Below are experts of layer 10 (counted from 0) of a mixture-of-experts language model. Rows are named router (the router's row for the expert), down (a neuron's output weights, with its number) and show model dimensions 56-111. Each number is 128 + 24 x the weight over its row's rms, rounded and kept within 0 to 255. Numbers have three digits each.
After each expert's rows: "comes before" lists some tokens at least twice as common just after its tokens as in all text. This comes from a sample of Wikipedia text that the model never trained on. Tokens count by the router's weight.

# expert 24
router:137113090132189124145102152106134099140130104118103140091156133147128082145157126182159151139133101144133162080152098139150122126114131131085142082154094167152118104124
down0:106139150178133112133121155070110105134076146131099103149086131091111107135140090157150139126134126111124092153170162096181127123161066118157102144153135129156168126119
down1:098147117075103156084161162109141135097115161105103137118131152124096111135154160112144131073124137130155118096118126120118122082132129096178126081148113146136116120116
down2:122133143073171118112087162130126144138134064081158136206121102125092168110113122179102119110124104104085151104138081133154156151109099116105167117122120105100122125130
down3:114125104124140099083110154184132138139136147094087118169187137116138105118113124123101118094108140149146109086177127124140166119177127119142134111145157145137150102152
down4:152131102113170182136123089143158129085144128093127125146112136164139182113126127133156103115092085157142130105139098127143124148130112104130127155142122169128101140124
down5:134128105122090105108106131102112106145124160137129117127113144120120092143118142104117173121148132176093128133124145124098114121150125153123115113117143154105117148114
down6:129139107145163150188138100117108153052149132109125097091161119094165133089129080128152130151134135163194173147130128139168098113147141133117144086131143100104111104110
down7:129131149149138136130127118140120138140144157139125122148108163114133148137163155149127100122101155178169135116126115104134129194131135143139175112113125125143181108084
down8:119095150097097131150130103115169135087126128108135091098185123117117134105167112160102157159116107104098128141104131072116132119099116092140122124084115133142109156139
comes before: " of", ".", ",", " in", " and", "s"

# expert 73
router:164123131149162140162113104139139076131151134127099136087161087153137090135117080142141128162167133146137105107120117127134113132137130119124134092143100157141081119134
down0:094129149153082107124110153126193116118151131143125149119169149142165109121138136115144100147144107131112125111144130144143145141074144094138113100133153133132190116142
down1:124159091142127096136126115155129096103136098131123124121110145121116122158147130144128143138124143139153110103101122076143154151106130115097124087163136104129092098132
down2:136169130114058163166148135092145125080136131123143157162137119137090151134098118101136138125182144129085090121094114109090094151092092113121118163149149116112135147099
down3:127131118124097143114155139163135086082128109171104082118130125176136087114114124117150161106126097148154119153108154136115113108140110159132133111178159127151135108163
down4:139116123146148119163074065147131133181141104156124103109156129140114131118129093174139122152142141123156106105151127142127147143143097132130131125103122142127142119102
down5:098138071150140143102093123073101120100104146108062105143134138156131098146106171161123152144143148115105171078124120105145122047155124171152147147109156134129140139135
down6:136142128165136127148167119169134127133102156126162085121179107131122108156132117096090143157113091135153147115178103126144108112132092121145127097111124156169128128086
down7:152134094094113167154143141132096116113199103098125123092103088106158118170134160130146106152093135126094086158146136131093138147114151144148146149127147097086088140151
down8:149108111150087073120095145128130101132131094108099138130136126101074155129136138144104117138168136147078109124077091148136124120093165129155077151126113179110146133141
comes before: ",", " (", " and", ";", ")", "\""

# expert 21
router:150097126078151148136102157121118141105143152176123171148125093155123146119164098157170152162157117156139159133079084115145106134133137101125134057134118173112133141143
down0:105170110086174118180168115142096121137131070146142142107150134164101133137127176067110097119158159105147126154127206151128120119140162092171098124108173115127142145124
down1:078120127095155119161173119099115095085155124110145112113122187128100140124132116140085136176142169138129128153141123143144111102144122128104125149138100111157141107134
down2:126157141154089118147135135179116137142170140138152182128111148116112108201153115116112136109144147157112115169116127132072148112177096120139148110115101144118145168099
down3:155090117128117113157170112109106103149124155112118127125143133135142114117123133133142123136145148135140138145151126134057170064091135151146137138194076113078102089110
down4:135115126143111119123144132123124136079123141130101171136112089137119097114119109096161123136094136120113103078119125130163100157121128081185159173107111153151183125141
down5:108105116120125126092170132112151136125119168176141114077130133111124111133092105132118092138140122124130113171130096168159091151123148159153144115136149157114121134131
down6:125127135163122120126055141144090145099137142117135129129125121125112092115134160123134151126138173126178113104112110127086129150136143121192130091109151108123134159135
down7:135130136123124142124125161129133170094108100163124132130147115120110138124131167094120133128086145129132096110137109169139124105078167089128136121097096119145158141165
down8:175114128126086128104138117114093128116093136103150184134141090108150132156103119106125122129125146138140144168098104140106110100131165170130106141131125140117083112128
comes before: "s", "ed", "ing", " of", ":", " that"

# expert 85
router:149114118115170145155119101134142129117111127160109152113189181174124106065150122150125140118119112126153150128145148108172146168161098131117100126147130129132112143144
down0:134108140128128114129160162123129115155108103130133084125142171143133099138109106115120164136141119141129133117139120170113141140115145147055153150105159113160148127128
down1:126106160103141128138174161152143139114158106163130093095147117121105148158136114129124150150144134160099126158111131095120141099121111144125115127096153130151077124131
down2:108100140138126151115107111095130127106164156137150146149098089135092169189168147123124158122116175099126153088115152128121123113108162112118103183173125162148136135116
down3:158143107089141149086153110095163167146161135160127090079100155163159126136127149172085175119153116099120130106134114113139108120086146129169162112130126157105120134115
down4:098167125109130119189166122131135153157140139084116147154156151170076141128094141127154067166122129138153128152118079152100134147102147124140199103147111105127116132149
down5:154119168138097161119144119116106093124129112083117120121114170120131164151118128171093111146190107094076152122093109084143120184138128146140116140195133131119190102124
down6:162105088137134142130173103149130120123126100100139075137102158142160104123139105143112134195126112122119132145137108118116134131106135145162116130127162106130148159110
down7:119088125089161142091163090136136131157107133070107133088101158105140107074145142140159146137164136154133114112129104143132109133096104123097126152082130144106138150130
down8:170120122110113134143166162115144145160150095097123082131097140150146076102123144128105097123155104110169097101107154127157126115154135106146063122144134088142144134126
comes before: "-", ".", "9", "d", "n", "–"

# expert 25
router:127115101114187131153134118127103108134103122127108105100157102123130107098174136141128138156179150123120159131082129100147125138092116101131146146121100155145134064109
down0:144086159099152114165139098147129131090169123136167127106115094144138089122170108108157119119113152145135105124138088100111132154105111157082109169146122119106139135110
down1:191169148132096129120142113121131107113127136147161097169174137084148162084147183184129135142130122170130121128158118088128153118098141118117146111152173155147139084125
down2:077143160140114127113084137166137116102104116128163161140170131140151127160127080133107119122075096111102130096092107135160132114133157127146113091134124140122136122116
down3:094169060122136096128169102149125113144202131129149087148139165119093166118129091150124120124138171105144147108124116104130124113124097105128138152083108153119170160141
down4:138121115143118178115072100100131125134142133110130157136094108166128095122143130117100087103111156116197154100144140116113122095120097104128164156142097105126166154125
down5:148104110119147172122111141090154077166151139116126099099092159116154124098155127109145116133101140139127111144082102164107177133105112169122136166163154135151122103113
down6:114108130083142140114115122128159149169161101175147137094182107109122147145084129121121116157169108170123177140119150138117156104095153140139147136134171170095157137104
down7:119063145087090090089144177157138152107146144099124120153132128096125155135151137149139134155097127141126157106195141139148113116158160118145120101096118125116145133131
down8:091128176128133137126095075111171119082130114077107111116101126173124123107078113145119142136114143066099138102133137140145171137128103141131123131114130101125120113136
comes before: " ", "1", "2", "0", " The", " as"

# expert 59
router:141083101139178131107123143122131092128108091140094148128137093139144132114157109139113120177166136118081135071100116148187063128112117150099096104100094138132128135114
down0:160140139114158117106088088168193128143143129140125122125110148098075160129137164084099141141091091107135116110120160101138113131070116118149120171125201111117130141133
down1:104125155165156107118151128149098170144155175097108151159191115085069122160147162139139161126108111127144148126184132100097123133110071168128132161103080153102129136115
down2:104129169066114135173127135150148125148129122179144103120135147126153154162143164146094145117168132136140133118106080149120118119166146109121126087174122094147155103206
down3:143128103121106151119139137122143166152121137120088117143104127175121123122145103132133144160108113133131131107110098125103088159100119135164153103135093126123076128153
down4:182139152140096148130060119102094142141138153160133087158136108107124106116129123132139131135110117144112121150185161132146102106088118141097153144121133120110106120101
down5:088156085158125118121150115136153138100166153142157144125128115128102120103101109150176107181135125170119135132133085100099134122109167120134153093103119084110177148099
down6:168149141100107129100161120104115145134108154105145099088153089124130183109139137147093135121105110166114113120117117117116101129120128159168126084079139111085128132128
down7:101114119125119113112134105124142112145134176119129156118131102112126113160121134148153106145116098118135126142155099115116115153126143140134110155155154125102140144188
down8:143107126128109132161105158147122129184142083109100134099101193112123139148114105121155176130097104122156113076122114141167164121112136104139131093102101127169142098155
comes before: ":", " |", "d", "–", "t", "---|---|---|---|"

# expert 12
router:134086085114175120130118125079096092156110120145136110103129089161101159149149089162138159123119111082132138091111104144142118110127129120107118110142102139137113122138
down0:110142133088089120139129121115131126125150140141142106104117141119153133112134147131129126107090131153129182139094101164133101108080122061122143131114149120122117126151
down1:100090142141120171143133114131115095126135073120126119089136142145110142086074115104139097106123104115142080143127096095138120131146148117127154180128126125154113156150
down2:124109090157135121135155149116101141153103119114164174087088122103130164146139146094089128127116120157139086123109158148132110123142130119161128128153097125125140089116
down3:131124096089117196078149186099133102149119157110125106102139197125169115143157121133115146118127099158119120129146127104133112144115114137110100146141142125115097141092
down4:166108114114117146131118106098134144132109117118114148116108135108114094169112118123094129131124115136141067092128139101116180062090157157128171124108132128148080118107
down5:082185108119210112120133143146125141128156110120144127106068150147107138121125148089112156117164129110135114157123125168163097150124120165122081125136114111087095113128
down6:122096115143165183091116140125127155164101104098125123170124127192129104099134129128108109168074168165125123134139137147124131100094106158157070127120152107132172128188
down7:157127105132158146109113134134129117158138124104131127138120158135083092106089108145130139148128150123168104142138082115098137098154133127143155121140134148147085124114
down8:117139108131118098124122089121104155175089129164125115132133103105125123134163134171194147115110158125188121150154104120122123168102122154133123134143119108122106123155
comes before: " |", ")", "S", "A", "E", "M"

# expert 16
router:130089126127148125180113138143118096142145127091110147107113093177076105123129136130138161125113106122125130100129085140107143131150069133109121160168126177080098122115
down0:112104164077116161148103120134147112145099111120128114127120127151176151138149107159136125133177145141149136097145152103099196142132144093101130114122117130167148122146
down1:118093131100117145104134116103122169135136126163113133113128132099124090125113152141135130141120131139088141132185116131152163148098168139129132118168162122112112145167
down2:146133130100106130143142141148130121140128143111135104096161126124176128145184118109105108120138148123119129114138132140132138094103130133109123143086135134146139114162
down3:122086153146079112159097127165117089172097133116106101096134114135136091128119115105159136087163147140136135123138153138132081127134166115077122159087045139114157071159
down4:150125111137113141095163107177153164106134163137149097142147110105170112179118075168117134080144163103147118145128117144124165134122131147108115116129187097144191135144
down5:074150128116173114106133119107088153141116117143126152127117110163148101166145163133124129121117167158120151157111111156099163095143123156102127156135113093126138164129
down6:123140135132160124147170088095122093122103086128129069157121150161144126148102134083143116106133123128116126114130132162104103122113147145108148116124133133110112093116
down7:138169112160122117137131101088104099113136162160117139115121140117115144112140120100152144073144142052113123136093073077175146110149127118122117135163136116199100122134
down8:146097142118161147112166157139117142126111154123104142105132140143133144112137167115126126162101133133143100104114150131095118130125129124125112118149121119144144110098
comes before: " ", "us", "idae", "ia", " first", " p"

# expert 58
router:159105158132185135178124126154154078123144132138109143122144098126124108125168106122152160137130084104128158098160097156158144100117122093126128104146119116151119097147
down0:101130130108160095093109082111150115114141146139124113107105141120156130084134141131158111139178111115134098120155137133132167138124093125120105128127145145135125152122
down1:123121127138141113110159135104141170125095098137143126155105112124136137121094152125149074091130119134084122111106152096117152136093119147103139104126122123161152144127
down2:128107130090105137126145097140141084165141173148128098155137133124123127153092100124132122164132140107089124082150150152117096124184085141119114116166099138122122134136
down3:161128154096172109111125156095096114157113130106152147100151131131130134133117142117125127116125136110167109143149117132139112159080131117142112118134152117132128118062
down4:145121116158089107114125114120133131106153098099138122120154110104151156158129162128095166126111107110102153070133141156114137114120161124102164158155165094107165074138
down5:118128109129107164163098146141149083115137115113125105138120135123126081130136131150097115088129123134134104131125155103130108073083159112096089094109128073109172127087
down6:117115091118098104121175106105094092146109160117148082143141138106182102144130128119143119130154143134124058137124100133138173139129148154136121128062102113087151129150
down7:096132111141125145130150134136136162132111101144105159170157178171147097112104146100150129145131130095129153161110117128090111111134114144093131093172084105126194109129
down8:159136131155064125169133124144115117144164132148134131096134139163105100107121094125130131158121101085164061122118130113135137140144110095152176169113122128132126110153
comes before: ",", " |", " (", "'", " and", ";"

# expert 57
router:128111141139133163147098131101091078110113154174078161121131120140111168128149129132168151146131090084112168115084132093139133131125074095101132117117079134138124124127
down0:114182132136132158124128106136123180154143116100149106113104122142074157115070195112153141155138151131080137167090120096152151119146147142147076097162112164154117149142
down1:118121145129110112122135103107083120131122120123098117090132103141111142145178111067129115165136091120091104116107094148080117156111133124080118189127147134136116116112
down2:115154142142187085095097133112102148151100109123102174152143125161154151118156084133150134159104122125146116145128158146125124102136090134107077160101129130155163133129
down3:120138137144139143160112124144146091103122137119114179151129129154097117133100079109128106129150116122127125123122139144133132129133121148154146092066124088164135140127
down4:107129057145135135160078111113123114100094140172105139111173121149127119094126142157083147116082131151081150074112146105133130123153101132138108125138077175112108121164
down5:116118104133110086126170132158141152080130123180119151099142127141106092145132149144118120094129104104067128093164121148128128100119138147171161098127073126144112141152
down6:116121145132087105131127141135111101090110113133131120111132102123119124133139120141146127141138127127138115081125135133107106132122161121152144056115071142138062091152
down7:144133095105181164116132122169107081132127120142139116149106131176127160121136114128148151137104140152064095091125077166120142117122151156173102131168111146132145126127
down8:142115100097214125080134121144132112121132147160136157116130132158109134159121136119120071110100147102170118146083130120121076090114124097085144104102095102112105135163
comes before: " the", " ", " a", " \"", " his", " A"

# expert 27
router:146112120117187132105135125129099134152119137119103128126166122130116150092115120114126140101182119115098155119072140103149100116115119140110120139107104185104092131129
down0:095100137109066104116101133137128047119138145110125114086092098149102065121145108119108101138135140143150089102145138111115139124139132142134118094093065156106152098129
down1:134145109119128098154136143157109153106196104157087087095118081117111112142133176140133140175158175134135151157140124112109177119120086128140108092131110141119105136162
down2:148108134155125163125121134140147103131173111089124109133127176116130109140139142118122082131113103086126129107105073123163160148169160097133132135125145132113135097174
down3:151102145110095080116142148114156158117131128123145140160110137114148173120186090131135120131094129147118130137116117156122084149097097109125137127147108118116109135156
down4:104146068110095173116124169118135097115136134132145126125095089126117115145117123149148112161150166130121123151165115122123166150096145161114095151107166137105067144124
down5:116112088075142151129143126097083106112159213139123172160097153124127138129117137139156183126117135132133133102141164129125149112137175133171138136171116109124166135125
down6:111135130118142173151135155124120141169087119118163131154128130135140149119144158157154121066098077111185105110149131128156127114096172129105112112127123143113112104117
down7:094089102152154142157135117168152099177089112180139141093114122104137102138106120109121104123090174127135099129142160138093125175131148153128170122170135104157129147134
down8:129138119102155157173191099140080110113159111134123093085082135154153167127108129145084100135094151163132127150133159163143077107116178108118162125147121146143119157127
comes before: "\n", ":", "-", "|", "==", "="

# expert 41
router:134104148119135143160137136087094094132104136124094142119144118120125137164143119146131156132139098090095143102105083127132108115141096118113137109130105128115083116135
down0:122125163172119126113092166096117098171098129123152064110137123171148092126111140140153127147136133086143137122147117122106145124110116159134130146133119112119117111098
down1:136157087090103101114126123138120175099148141115150139155100137158130140115162105198122136162134152124109171118150150087090138104107136163093118091152160124146111124143
down2:181145139077120118147072116125125163154135154163135113156128131155103120151099101116205137168137152092153144160108153132134153144103127131142125099130139113102132142135
down3:116117119114084139145154107150172152126150115121116098154101155107150080147127189133127137140108136092102105149181130140117130148144086171159132115157103128165098121174
down4:111140118133145123151109146130135146133116115096145121127108135166112102135085113131119129128123171132162122128098109190107134146108096136133110133092173158140077130070
down5:112115081135126138123154133091127109113141148117142113124142171120177109118137118171148133140122112154140119130118169147153134146091119145121082138123114162134151079147
down6:116124113114080127147152136115058137138134109131119140118141114169121145145128134149140135117128140105123133119104145148116179111122116144131089082150134140154139126167
down7:107080158154119171098099158138111110133173168131156181103126132144102153109134146118137130136094129135124099112195099151098143137125120136095076125151123123142130084127
down8:148133159155072098165110157169105111117108188146118137184155140111090120145098149147141126139089125117119074157124114108153127110123130138085133112161135086117116135117
comes before: " ", "\n", " \"", " A", " The", " L"

# expert 0
router:168133113131169140120134128127078148130147116124157094133119150147136120084149122175153151197181107108112134094100132103119101153157102158095124129136106120123119052103
down0:120135086106132126113119084127117145153124132100105198058131113121178089140128125104091104112146134149147147092157117104082098126156147141126119156116131159121149106100
down1:142112122144089134100123152123139133145169117100106166108144149128161093124110124136149150135075108145117181128163099154142095138140149089133091120133123131152121142115
down2:162145158140150077138102124143103105128120130106105136127153125136088112117097101138105161118102140123125137159079138104142094105093122177102124125128139119115081119140
down3:167147133141099157139158095144131096126084125063146108079145134149120116110149178133120153115123097111151130115160151132113113158133123118145129113143126163136123149117
down4:109139169086130139101137103147150156102119130154144101180128156171133153135101108123125095113157113117137099134101123111103111123141090098111140084139128136132117093133
down5:153149112128129102125136146114117105101091135120163118154168080177088161120120109142119128159131127180115137120159101122160114126076155150166093135137100164106087119146
down6:115106153160120157121097090137128109151105119136098114115125109118138109144126146079150087085176153165124106141112111141117129093077198083131153110136152101150123144135
down7:167145163119133146128131108132152130117172135111073147094143129129161145144117135111114121087132137155161144065165114130103142160099151121130093113108130167129067148103
down8:117140149122116135139106122126138127130118078127145071135142099154134129127160074145159128112119139163166126125150165125071122121117132122110191117140106131137120153190
comes before: " in", " by", " to", " of", " on", ":"

# expert 78
router:157124100089145158114101156119129115136158152126093187135133108153143122111155087140167144202135138118145113153086098141122134116137137140148118101114098160135114146139
down0:129117153122148121127129154098117097109154101124109145190140125149148140101140124148102121127159148091130158118107136157128131133131104121117126172148118091108126139075
down1:149158089100144127102114065140111153103146151119131165131172145109084103134120177134109108150144155135109125119114100138101093121112144142112120130097131121082117170122
down2:129135113111126107087130092102158119143137119123127150142097098135130107145095160104180097156138111130130116155169162135124141126099118114121117124114131163098101170094
down3:149178162124134123142107165074131134147106149141131153117133096133131173068117163099100121116101128128172137154106112152173128163135137117149121130110136140133135121149
down4:131141135090123130129135058140134115117114131134143126127138135163110168131131107096173113115104100122067122131083124139182125114091112154145073105116158149150097109141
down5:092135106117108120173119095138127105149102120128139126142167119173112113130140191086118130110130089159147134165078161117137150092109168165134157127078158142089115121137
down6:127127081163126156119107137111119163137122118065096167133137129100099132139139076134110128138147145105142118148125173177148127123105145145147147067109118119121095135131
down7:116149161125145098169170089151125165096095108138119131103115151126137112079192166111144128154149130128157108124152134110138113121142161138145116137101102123131163155117
down8:153129158097164115141105138106113113123129099089155134105111094164151177134133109165132146108091113142135130116175138118139157088098095147132169073130131115154155112138
comes before: "s", "ing", "ed", " to", "er", "d"

# expert 47
router:128104079139137143144129132097066121162120145129137134141146134128102107115142116141124113203145130125102186133070134105105115124147101120138115090083118115126074108123
down0:078132115107051138085113119126152183119122136094139116113134105101139097171127139130129094142119101093143076166145132144160111094132151115142155108083107166141119117119
down1:146101128141110117123184134136151115137114137154120138174135131115107152141154088115156120108106128144122127098116096096159172094065101156154111160139088137113119150127
down2:107138074181124142109112139117146125129088090128120162140134142130114134117109088129147129133164110118141104128133119172124160141157129132133119184069147116133139140086
down3:143125099096128111121099106121138120116133110138114122107103159116175128128129127130125121110127161084106106155133153110115156144146181151146135130129095153118183170112
down4:175142142140145113169152117123101166126125140119140110194147088155115116080100113106138145137075126117152150133152080142127106093091085101189116141115114129141098119145
down5:111135126096077127108067126112140155159117165154129112101107126130136108156073116117116139123125146102165092121137115119107117124174146116073094174145162111131114182134
down6:096078113152143155106112109134131151095112104111132131116159111130104084127106131109104123156119136160089097090117151151114114151151146132165136114132143097153125117097
down7:143153136122164174104111138144123150140141119133149146136151157077124107161112190130109108128160155164119105151157127097117119143162149102148123120110137106167091125121
down8:132160124123078131166148129156098091149139127127097149143122114154176115159102150127144132084111133089109141135137155129105160145143140118144136132154093127191127110122
comes before: " to", " the", " by", " in", " a", " with"

# expert 67
router:137114101111163110126103104159114151163117129154124178089146098178099125130150133183153155103121096169153144119083144122169130122122116121127120103147115151123105114142
down0:117126186169082079164126123128157182138125142095144152129128176144140085110135168098140127092133137111139122161117123136171136190126140141119128098121106146145140105106
down1:143097132132117134166105135120111176167139151105118158135152134141158114179124084086144124135157131148136146063115134138132102145154179114133125134099081121133123147109
down2:122113197134141126090148122115122103121122120142081127107114128166147118173149119090145187136117113135079115138109129105134109145131123164146150092163139115127194132103
down3:178127152121145130090161152149164116123157133139167164081106134133178113134166138134144163138140137121106130124118116122109150116151125125108098154101083180086126128159
down4:104110135144153142136102123174160113142092092096129108113123111110109112155120142142152115140140146097119117127139113128154107111163108069105135111114140143100101138101
down5:143122149107168120098110131129133114117121115148134175168081110116123149128112113136142133140129120158106141151094128141101082109142104170128116113098119167109160126133
down6:157149151106120106140107116191156159102135149079112082110131096175156170128117145151097140098145110168100151110152081152115157082148096090098112150083154147112114129142
down7:136128105139097150168150109094137135143132126153145163141154152125101169132096136117102153116105132173116105120123148103123103130108152132065130108127148135122145094104
down8:159126098106136167108103102127156140095099082129178119123170096125102118086117135150116092121119146097145117142162179097157133131096145115182123120152154140137140122140
comes before: " |", "|", ";", "==", "d", "==="

# expert 34
router:160114134137165153171083071160172100134139113152115179112116098095102098122152111169159168172132131135106103123144151121168121113152108122108138087103077155113118100145
down0:091142176121090121136148144108140148127104135161137215143109146126110135113103151114102118085154137166155152127108153167145122116152128123098123132182076128110132129133
down1:125120166131131149121161131114119120112141149128157108092119106135141150154155109159101129078136155140209112133110104174092110137127131133131096128079160125152127122162
down2:138088100131108195165137142150129143090114115128147131126147117080141118172156141105108137143166118132107160131136091124120130139117108167115105159138133157135118137144
down3:137111153147110086125130086083145139177142144112096171186121154092155148091123163105127081164153198148162144118130105118114162099056120141116141134156115133147123140100
down4:106129127129128136103120173119110136165136085095108146151119123138174140132090130118128136149124180120102165144120162123124144091138156087117134095097117164124193157109
down5:105102175120124166128174160143120093152095190122130108138103150143154148192163120133141113116102115100118150124146109153128157154105100196093127110129142125121122191126
down6:134133073124095140104124129160112116102160152131110146108124114065147121118105144138141127129135155148148146144117170139151068136171113156127101108104139104133115109115
down7:125134099115085139110121116135135139117105131163137145135109111064137137116159206123136180116120118162114118116141132157135116095074131105175146111125138116117116093161
down8:131117144106111155180126163149112147180143114125111107136143142159172166129175125127128103167141095110114106145111095162122146164094108101190075131101118116140132136117
comes before: " |", ",", " (", ";", "e", "t"

# expert 35
router:122101109131177162191125079109107129121139112117098137115151102121136120139148092143160174152139149089141142072105139130168120104113088141113129126147091142121101135148
down0:119122143127116093086153113129081156119128121099132122094114143127089097145134099104117117103125137146119115114095128171138149133101106152109140111125121142155131144114
down1:107091169124142105102132124147112106149152131150113124133117171108111110129103115128129075138107137097154150093092146143161120167109100155127116137155151136128134146119
down2:136160109141161109134155108122150175122144155100135120068130126144112077138139177090113137147129119112136116152123152139173153129114101127109166171133096087158112177143
down3:127125136126073117085101130166129080148109110142097083131096106126124186131079121131117151112139119141126152169183122106109099143149150114121158101112168063130159122147
down4:174111110123127144126112192096097103100129138126141119127140132097125155081125133148152143117151160119101102108160113108128167132154174123135148074135113165118087093108
down5:134124087138130132105156149142156129119202123128139141147109111122148110121137157156130101137126119125149126122155124137104142136119122126110163150123141069151117171146
down6:127084160149151153161137134088135106136071094143140134148107142134135140181128106136152132134136095083134137130112143139120117122122118154150131137139089094106097132178
down7:111137098126125164082158129098056127151186156097129158120172131112111135142103138102126162146137112111106131140093115137115135140107105106119081146135098107123131146136
down8:110134122124175132113116122131184134145155129127134180117117111144142129140121142112170094116072161116105120119142113099122112160137124122101100115130114119143122088135
comes before: "\n", "-", "|", " The", "==", "The"

# expert 83
router:120133087118186115154122121133133122150125086173130120087110081131108116095143104131163130166160089159159111122104119123155131139115096115096088154104117164123097113132
down0:115134126181057126146146132114116104127158138115107155129107133139160122143135121130101113108112124121118152131110113132137118154129117096167150088112130132094128094090
down1:134144117091111146163157119134128108139129175108134120084140110118213110156146153083122152166146148140121150104135120170122143122184145125191132109136131127133117097160
down2:103156114127096115137180151105141096153164132166133155087123160124141121183128164095151101133104161123134151136116145081140160098078109092100144141125114132144086151156
down3:149103151101134166140085098089167123123184172116129100144168127085128160132108135103121113172146111114107211122113176093158138162133137191109172116120096108150107113101
down4:164155152115103076068124149150140114119119098102138156107122118129129144168164093153142143124095150141107151102157123157101179116095128139152134146114118117141108116147
down5:114103109177188132142126130122154091134156164126141160176133101133160097083085157141082118160118206124189105093131127064138134114149178120107097151119104111141135105123
down6:111116132170117159134125115135124101096100093111116144131117086157111149131153127157088128095144116127112108143116163160141139130121075124162117111071164147084148090164
down7:124152151118111156118078139152126124160116161139155123146165133124093145085152126150142125122111120154122099114109116136143111100161091128133142159090166194145135093142
down8:171154052080152106120161106139123163131135123144119133144110079103103120142109182118139108098156126108095145134146140114147154155143085101171098118117139134124112140170
comes before: "-", "d", "|", "m", "n", "de"

# expert 60
router:107109110128183114152119114109081090176142123130110108067135142113124136149147119145131126131136115145121165114125120110145117143115123144130124072113125136170136105140
down0:108093127147117127129151116150143147104125124139077143143096173097142116087143160093114128143122127112132104173102133075103079137155183109135169135120119124160122108138
down1:151156178123110143120151075130128139118102177128130118103118136179139107149101120149116129116134137094166123091122157098146101138142121147186139114136112105102102134170
down2:114121135118150123129132101146116129129119139109147131129132094124126157122056163103127097133162149143132142096118161129102095113093120098093133139197168144120105102165
down3:119144138125126110122126177136125124129123114082159124125096113137138163100133135138113154126137129146163127111124157171153073126129079093174114090083149108120106098140
down4:147123117141125135107152107101134113107156128102130140111110135134158177106097110105140155183089154120082148105137147127078097145124138143163145144144179153156120158144
down5:133110098149128131143148095124121127100140102158096127134152120125128164151161151130111150118087114071135141108099131130109110119116121159160134135095102158177193133111
down6:168150123160127141140192112110127123134118130113158124144186105141163143131114133127119156057151175149149102120131119107113185142148144133152090100115117098125150111099
down7:110144171186131131116088156127130088089124079137093094101153148128081127095172128105149124085115162221139107122126090087123134137159107132106143156150125141173161157119
down8:183159131146156088101120124128150131123120172170114107170114118106096119141142155123124150164141128102129109173151145165123120127102139119115096162139140169117121127155
comes before: " of", " |", ".", ",", " and", " in"

# expert 5
router:132062147109163137173129184133152122104148123138090131153133104156082112101173104152127149127116136145107156102110118146141100146153149089128131067131097158140118120136
down0:151110142131127129158156146086107158113156131140131103098113104109103168123128175118111187154087124105107130126124089118166144163127096117156140091113128149116123108166
down1:078153169166142101131154133117128116143111101145100130133114123117119139116110143119167097110114166109105114156135111166098104128120162096137114097124120130159137152154
down2:160119110132125118133137155145126106150133126098133120090091144119142110177157117112144117120115119140133120142133118169110090123141088164129148155116173116128130120116
down3:153133121088155128093122137149083163079143102099165128147144158122161143129125143139160145154157152119135146160099111119092133149144114103128091148126158136122152175154
down4:117154133115152169168163112145131134093111083128119117132144143130089105141143110120139123130154116126074082105142096147104117171086143117097107120114120131120143150100
down5:146110160195147166129131137110148178116139106113119140112150113092162095143145150088124173120160148111118132132129105179125117108136144132115117096157106147121146129121
down6:136134093129117134131107141158120133132099132110150137142114114157116108076156114162151101086095151148113120139152145091139185108125145147118134109130143107123102148118
down7:142130130113078169115134175079135144135172128152155157114129142111098123130128123198158159144115113179126123089120138178117168129110155100136122148100097182161141110102
down8:145129130119135125154135133143111104074078170121147177122139129129113117072199152113160163117077153107136106132116129071154104116091099126117153140127138099135121128141
comes before: "s", " of", "ed", "ing", "e", "es"